Weights of a small mixture-of-experts language model, trained from scratch on English Wikipedia: 9 layers, 16 experts in each of 9 layers.
Below are experts of layer 6 (counted from 0) of a mixture-of-experts language model. Rows are named router (the router's row for the expert), up (a neuron's input weights, with its number), down (a neuron's output weights, with its number) and show model dimensions 280-319. Each number is 200 + 40 x the weight over its row's rms, rounded and kept within 0 to 999.
Before each expert's rows: a language model's description of what the expert responds to; "comes before" lists some tokens at least twice as common just after its tokens as in all text. This comes from a sample of Wikipedia text that the model never trained on. Tokens count by the router's weight.

# expert 1
Copula and linking verbs
comes before: "0", "\n", "1", "2", "3", "6"
router,244,288,147,196,130,176,168,199,235,222,194,233,172,290,274,201,204,208,134,214,217,209,259,256,204,189,288,250,199,190,248,161,232,173,194,189,185,150,288,177
up0,233,230,136,151,227,184,230,191,143,197,212,172,262,137,273,176,264,148,243,196,186,148,229,218,268,203,188,136,156,161,254,196,200,171,193,244,261,188,196,220
down0,276,207,188,196,119,224,208,198,223,171,200,170,211,265,212,201,180,180,225,216,232,233,194,286,230,163,196,188,190,181,220,200,189,202,277,170,198,261,183,182
up1,171,218,200,246,212,185,156,178,228,216,182,163,235,231,254,181,230,173,161,191,133,238,219,179,177,164,274,176,154,201,152,163,221,222,192,125,217,189,187,206
down1,262,167,194,255,152,219,148,147,249,233,207,230,204,209,167,139,193,236,214,192,248,269,177,209,186,254,174,144,260,219,251,222,205,206,218,168,186,206,245,134
up2,214,158,223,197,188,247,142,114,237,229,150,203,159,201,240,171,254,144,218,127,171,206,160,177,180,229,159,183,197,172,192,148,186,250,227,156,130,224,194,151
down2,198,122,186,153,172,217,273,136,235,234,237,222,280,202,237,164,252,175,159,202,180,243,217,175,194,191,160,147,197,199,220,242,217,225,205,165,136,264,140,127
up3,208,226,210,221,141,159,137,188,217,284,230,111,92,257,177,240,227,204,130,259,232,202,226,227,168,256,290,202,224,181,182,323,223,201,145,222,226,233,190,165
down3,212,148,205,217,182,161,230,200,222,148,71,244,182,176,185,175,124,191,258,166,124,167,145,194,214,139,221,227,213,224,242,142,137,167,218,276,193,199,185,248
up4,144,184,183,146,147,228,195,218,306,129,157,282,193,224,266,200,191,184,195,206,169,229,218,110,268,202,174,205,190,242,159,219,172,160,255,287,184,250,165,214
down4,210,116,153,198,218,190,269,186,171,162,150,200,209,269,203,157,160,173,174,169,129,183,205,219,207,173,275,260,185,264,190,242,214,221,161,219,192,277,197,233
up5,175,227,168,214,208,248,168,251,226,238,237,184,197,237,204,145,156,210,177,255,186,178,176,247,225,213,254,203,168,210,188,194,248,133,228,136,167,271,296,208
down5,142,219,196,186,128,200,71,203,175,182,140,236,153,265,175,193,171,127,198,181,263,155,169,258,172,211,212,181,229,211,224,230,149,237,141,188,214,152,227,224
up6,208,217,166,236,178,148,206,176,261,181,275,256,139,289,226,150,284,163,177,177,204,177,196,239,213,231,203,244,181,192,224,183,175,279,213,209,200,155,116,186
down6,239,238,237,211,150,213,138,246,223,222,139,196,185,101,224,221,150,217,293,168,166,188,180,178,263,217,221,153,209,257,223,247,160,260,176,220,245,208,203,266
up7,206,224,175,181,114,163,137,206,193,201,162,152,213,235,210,318,97,267,226,200,215,211,233,198,227,247,192,155,185,273,196,223,180,329,147,245,161,160,217,226
down7,239,215,175,249,219,307,202,207,288,151,142,192,186,177,321,98,214,143,152,226,194,281,159,228,211,202,154,254,227,142,145,222,181,230,219,271,207,213,221,157
up8,260,254,193,319,181,233,229,207,243,154,276,205,151,171,177,161,224,197,214,164,188,237,222,186,226,149,153,214,176,134,235,199,228,188,170,187,169,150,222,215
down8,220,218,232,190,224,204,143,204,261,137,251,240,196,222,159,159,143,219,143,145,170,183,238,172,158,191,172,182,237,230,129,192,165,188,253,125,231,271,285,254
up9,202,190,211,175,195,126,229,205,222,165,171,235,221,247,258,185,214,153,206,151,198,263,210,191,225,108,173,233,120,202,259,257,144,172,172,170,194,286,216,223
down9,232,131,157,167,197,171,187,243,246,208,216,175,170,178,230,216,275,224,213,208,257,241,170,255,233,222,130,267,203,203,191,220,250,229,215,189,160,235,150,277
up10,256,236,252,169,139,279,181,138,172,211,204,219,94,185,233,208,294,156,163,191,220,204,158,213,201,214,188,207,238,202,114,239,139,154,154,168,107,162,213,173
down10,163,212,182,173,221,117,286,134,180,169,278,172,163,206,127,272,172,202,192,213,253,208,214,237,160,214,180,218,272,195,154,147,182,210,257,174,136,191,115,126
up11,207,179,209,225,182,191,212,224,189,231,246,178,208,179,195,168,292,193,230,156,168,279,159,208,191,288,127,192,206,179,202,166,244,251,182,223,156,200,189,164
down11,252,151,233,178,180,253,182,275,141,248,252,216,208,169,156,180,238,208,176,192,151,279,146,222,198,203,287,105,212,243,97,190,214,163,214,233,194,203,184,263

# expert 2
Table cell separators
comes before: "2", "1", "| ", "4", "3", "5"
router,247,291,237,263,216,222,260,168,199,181,185,185,185,239,182,190,188,211,171,218,204,223,211,211,192,240,234,227,266,222,205,258,184,134,319,163,221,207,217,255
up0,256,203,242,189,185,231,193,251,167,229,158,246,216,179,253,249,175,300,191,211,200,206,198,183,230,202,225,220,138,193,143,235,240,181,252,184,182,209,202,173
down0,233,192,128,163,127,170,239,119,154,244,158,260,241,175,247,171,253,219,228,202,156,184,240,226,199,262,215,215,264,181,165,237,285,129,180,210,167,177,151,151
up1,175,224,198,144,216,153,131,201,190,297,185,197,218,188,138,149,212,226,233,228,216,126,198,229,221,214,260,182,151,224,165,222,174,172,234,207,252,132,193,173
down1,242,242,199,228,207,213,239,183,287,151,290,191,176,138,165,215,184,181,259,179,216,153,222,267,103,117,211,188,220,111,149,150,267,168,176,188,167,171,174,207
up2,231,189,113,205,220,202,143,229,173,168,261,162,262,196,188,135,154,229,187,191,250,251,172,146,219,220,281,166,206,277,202,196,247,226,205,265,196,123,185,278
down2,194,236,168,187,205,190,133,273,217,160,166,187,159,206,227,245,153,155,225,216,225,203,158,206,226,126,237,207,281,219,205,215,201,209,153,272,183,207,207,174
up3,203,156,225,149,199,268,264,280,202,147,199,221,236,160,223,236,238,108,170,223,132,192,243,185,193,235,191,163,239,175,241,226,219,166,150,127,240,124,172,241
down3,129,186,209,162,211,153,188,199,240,190,219,262,173,197,265,257,204,133,200,189,217,145,282,150,157,260,246,121,160,177,340,254,191,160,175,187,167,180,185,242
up4,261,220,217,164,245,153,255,153,245,183,206,188,159,226,177,230,234,258,131,214,186,140,243,173,285,225,229,236,183,201,217,202,169,194,220,252,261,249,150,176
down4,240,180,230,231,219,238,261,169,199,169,212,209,161,235,226,256,240,175,244,299,175,196,201,313,203,216,230,207,169,170,221,176,234,146,189,142,95,190,260,173
up5,182,194,234,255,123,177,206,162,278,221,198,216,211,214,198,205,246,256,159,164,157,216,161,179,274,232,246,181,126,196,204,247,227,203,197,296,236,273,244,244
down5,180,153,201,172,235,249,169,168,226,258,276,167,193,139,198,169,193,182,172,255,104,156,208,208,282,268,271,199,258,191,189,239,183,151,247,207,218,222,223,251
up6,170,216,116,264,192,155,148,170,213,172,232,200,189,204,225,253,216,188,199,220,132,170,202,204,156,178,244,223,231,205,238,251,234,218,181,213,183,173,195,194
down6,228,167,220,166,137,238,182,215,208,182,238,213,245,165,205,318,195,127,253,238,180,257,196,229,177,226,183,169,219,148,267,190,256,232,133,144,184,247,159,194
up7,243,118,267,195,163,191,271,216,229,223,195,206,204,204,221,282,160,263,165,226,219,259,118,230,163,180,187,217,210,198,226,231,184,208,240,241,90,118,199,245
down7,182,224,230,225,244,212,183,157,182,171,113,254,167,221,178,225,176,168,143,151,211,220,206,204,195,153,224,221,176,201,234,239,212,264,213,213,239,169,297,175
up8,288,186,209,332,191,164,243,231,191,243,179,162,229,213,193,248,149,199,185,175,197,226,219,184,204,145,192,184,262,153,200,258,216,155,282,201,231,268,202,197
down8,190,219,222,270,147,244,220,292,154,194,138,145,195,136,212,236,173,211,195,252,211,194,176,158,203,146,196,226,148,124,182,207,233,164,217,204,204,174,143,186
up9,162,201,208,207,174,179,239,215,184,197,174,188,150,183,83,200,189,237,182,266,136,145,161,162,304,141,243,213,208,200,129,220,183,231,209,162,195,218,200,256
down9,202,159,253,200,238,244,138,195,196,135,210,152,190,167,95,126,222,188,146,234,137,231,174,232,290,202,318,259,196,181,171,226,164,170,138,242,235,185,213,180
up10,174,228,201,179,239,220,245,251,186,213,188,254,200,169,179,239,202,155,206,179,268,161,210,230,179,271,219,203,209,283,278,246,186,197,224,247,214,224,167,169
down10,236,224,278,263,217,183,169,227,206,194,140,150,209,259,275,255,223,135,180,165,190,163,207,237,242,203,209,272,138,131,154,164,255,248,165,201,133,243,151,196
up11,213,200,195,255,183,241,188,160,188,235,179,168,249,193,234,277,165,234,109,217,242,176,160,121,186,152,184,226,176,100,190,212,167,128,195,181,244,150,169,234
down11,145,232,200,194,152,229,184,222,245,251,158,188,212,156,207,207,228,191,153,168,259,203,195,123,178,195,191,149,102,161,203,182,215,213,201,160,243,270,237,262

# expert 3
Sentence-final periods
comes before: "\n\n", " The", "\n", " He", " In ", " This"
router,234,240,254,210,158,169,222,266,248,241,206,229,194,269,299,165,182,212,210,188,245,149,185,230,206,233,234,178,163,181,236,191,148,230,248,211,159,232,227,199
up0,161,167,248,149,132,247,247,152,251,165,199,224,190,193,237,215,226,222,193,197,181,140,141,205,244,205,240,271,212,244,216,219,160,197,137,170,204,196,193,251
down0,122,168,204,269,166,156,207,201,177,192,151,163,141,198,211,145,184,230,303,188,196,176,216,201,209,153,165,237,279,166,193,234,178,198,132,148,139,157,231,180
up1,143,252,271,203,222,195,302,223,132,158,213,181,179,256,218,168,158,228,194,160,259,123,209,174,126,186,222,190,187,128,203,249,273,177,156,176,163,311,261,235
down1,233,195,176,224,157,242,199,164,188,224,242,250,145,197,150,219,134,229,222,142,167,233,218,207,228,223,183,193,174,217,140,181,222,135,188,110,177,139,207,147
up2,208,178,180,152,187,191,146,289,165,283,162,259,222,264,227,154,208,238,272,197,254,172,249,185,210,231,186,223,225,196,185,206,198,145,231,258,213,214,239,233
down2,151,192,225,284,208,224,266,165,189,126,150,232,152,264,212,239,166,184,196,237,116,208,163,218,205,144,209,200,154,214,209,145,171,204,147,163,199,244,165,184
up3,178,176,235,187,163,257,252,237,241,163,188,229,234,214,203,156,155,171,176,123,228,156,155,251,245,258,194,231,249,170,240,211,195,233,208,170,228,248,231,186
down3,203,178,273,173,247,159,173,179,133,242,201,202,223,165,207,233,145,245,205,168,259,125,263,214,228,223,166,236,234,183,151,224,256,246,148,196,232,208,263,175
up4,95,250,213,227,210,214,182,185,266,298,225,232,198,235,218,239,259,199,139,211,183,226,243,235,239,273,214,238,172,218,222,224,151,168,152,237,155,166,189,236
down4,216,218,152,174,261,191,261,214,205,155,229,212,104,236,193,239,96,124,221,267,163,270,146,146,154,234,279,125,152,147,282,159,195,245,236,211,174,73,262,250
up5,225,218,254,196,240,209,191,175,230,185,208,170,190,187,181,212,141,233,123,147,219,198,194,267,176,202,204,218,179,187,235,243,179,236,249,148,167,207,157,233
down5,252,201,193,276,272,202,194,253,172,171,183,197,301,181,237,145,259,196,221,233,189,260,166,133,173,170,150,116,137,168,152,214,161,195,241,126,178,191,201,179
up6,176,260,248,217,186,187,201,197,286,225,228,182,237,251,199,154,147,209,193,151,245,151,171,192,266,213,226,172,148,224,219,164,210,229,210,191,191,235,235,213
down6,201,178,268,203,249,209,174,231,258,174,172,183,195,186,181,232,224,250,166,165,216,198,193,193,231,238,167,179,185,206,149,175,182,257,230,235,163,277,80,267
up7,163,197,165,196,198,215,212,113,196,306,148,173,177,224,179,196,214,231,166,243,171,97,266,202,225,184,189,158,224,244,133,307,224,177,175,169,192,224,289,248
down7,178,173,216,188,178,238,119,208,169,235,249,148,235,162,199,218,185,219,205,204,129,226,145,201,229,197,268,188,174,194,155,197,184,248,220,363,238,214,205,269
up8,146,244,244,217,212,248,223,168,184,248,143,170,257,207,208,204,171,232,177,234,169,171,163,300,231,153,248,186,178,163,198,221,231,192,240,232,250,255,175,219
down8,247,212,187,207,208,193,175,149,153,219,179,238,226,222,182,225,187,250,186,145,206,160,272,173,241,183,125,186,172,214,231,170,224,201,217,181,232,278,160,192
up9,166,225,173,172,146,175,202,168,236,187,224,254,175,122,208,158,201,235,205,157,262,172,185,234,158,203,209,212,131,179,219,176,177,253,231,234,267,227,209,190
down9,228,160,200,143,158,112,251,209,214,210,180,185,299,193,182,179,181,240,178,205,143,161,165,305,187,205,214,206,178,194,235,192,198,211,170,189,189,193,180,276
up10,179,203,189,276,170,242,164,203,193,175,165,210,215,200,234,158,318,227,199,272,208,197,191,196,188,182,172,208,193,134,210,149,226,189,203,228,215,191,255,197
down10,224,171,180,183,208,208,183,183,145,120,206,186,251,198,150,229,232,129,204,206,170,137,187,134,230,127,171,194,296,278,163,123,198,198,172,154,244,230,188,202
up11,178,206,244,217,175,163,280,145,195,223,205,132,203,164,222,214,226,213,162,256,290,183,260,217,216,207,255,201,189,161,208,192,214,154,205,229,175,219,174,185
down11,188,243,207,209,222,126,277,215,309,263,189,104,173,261,210,166,245,76,139,137,148,123,174,210,223,213,188,202,249,204,240,202,105,219,218,242,187,148,159,214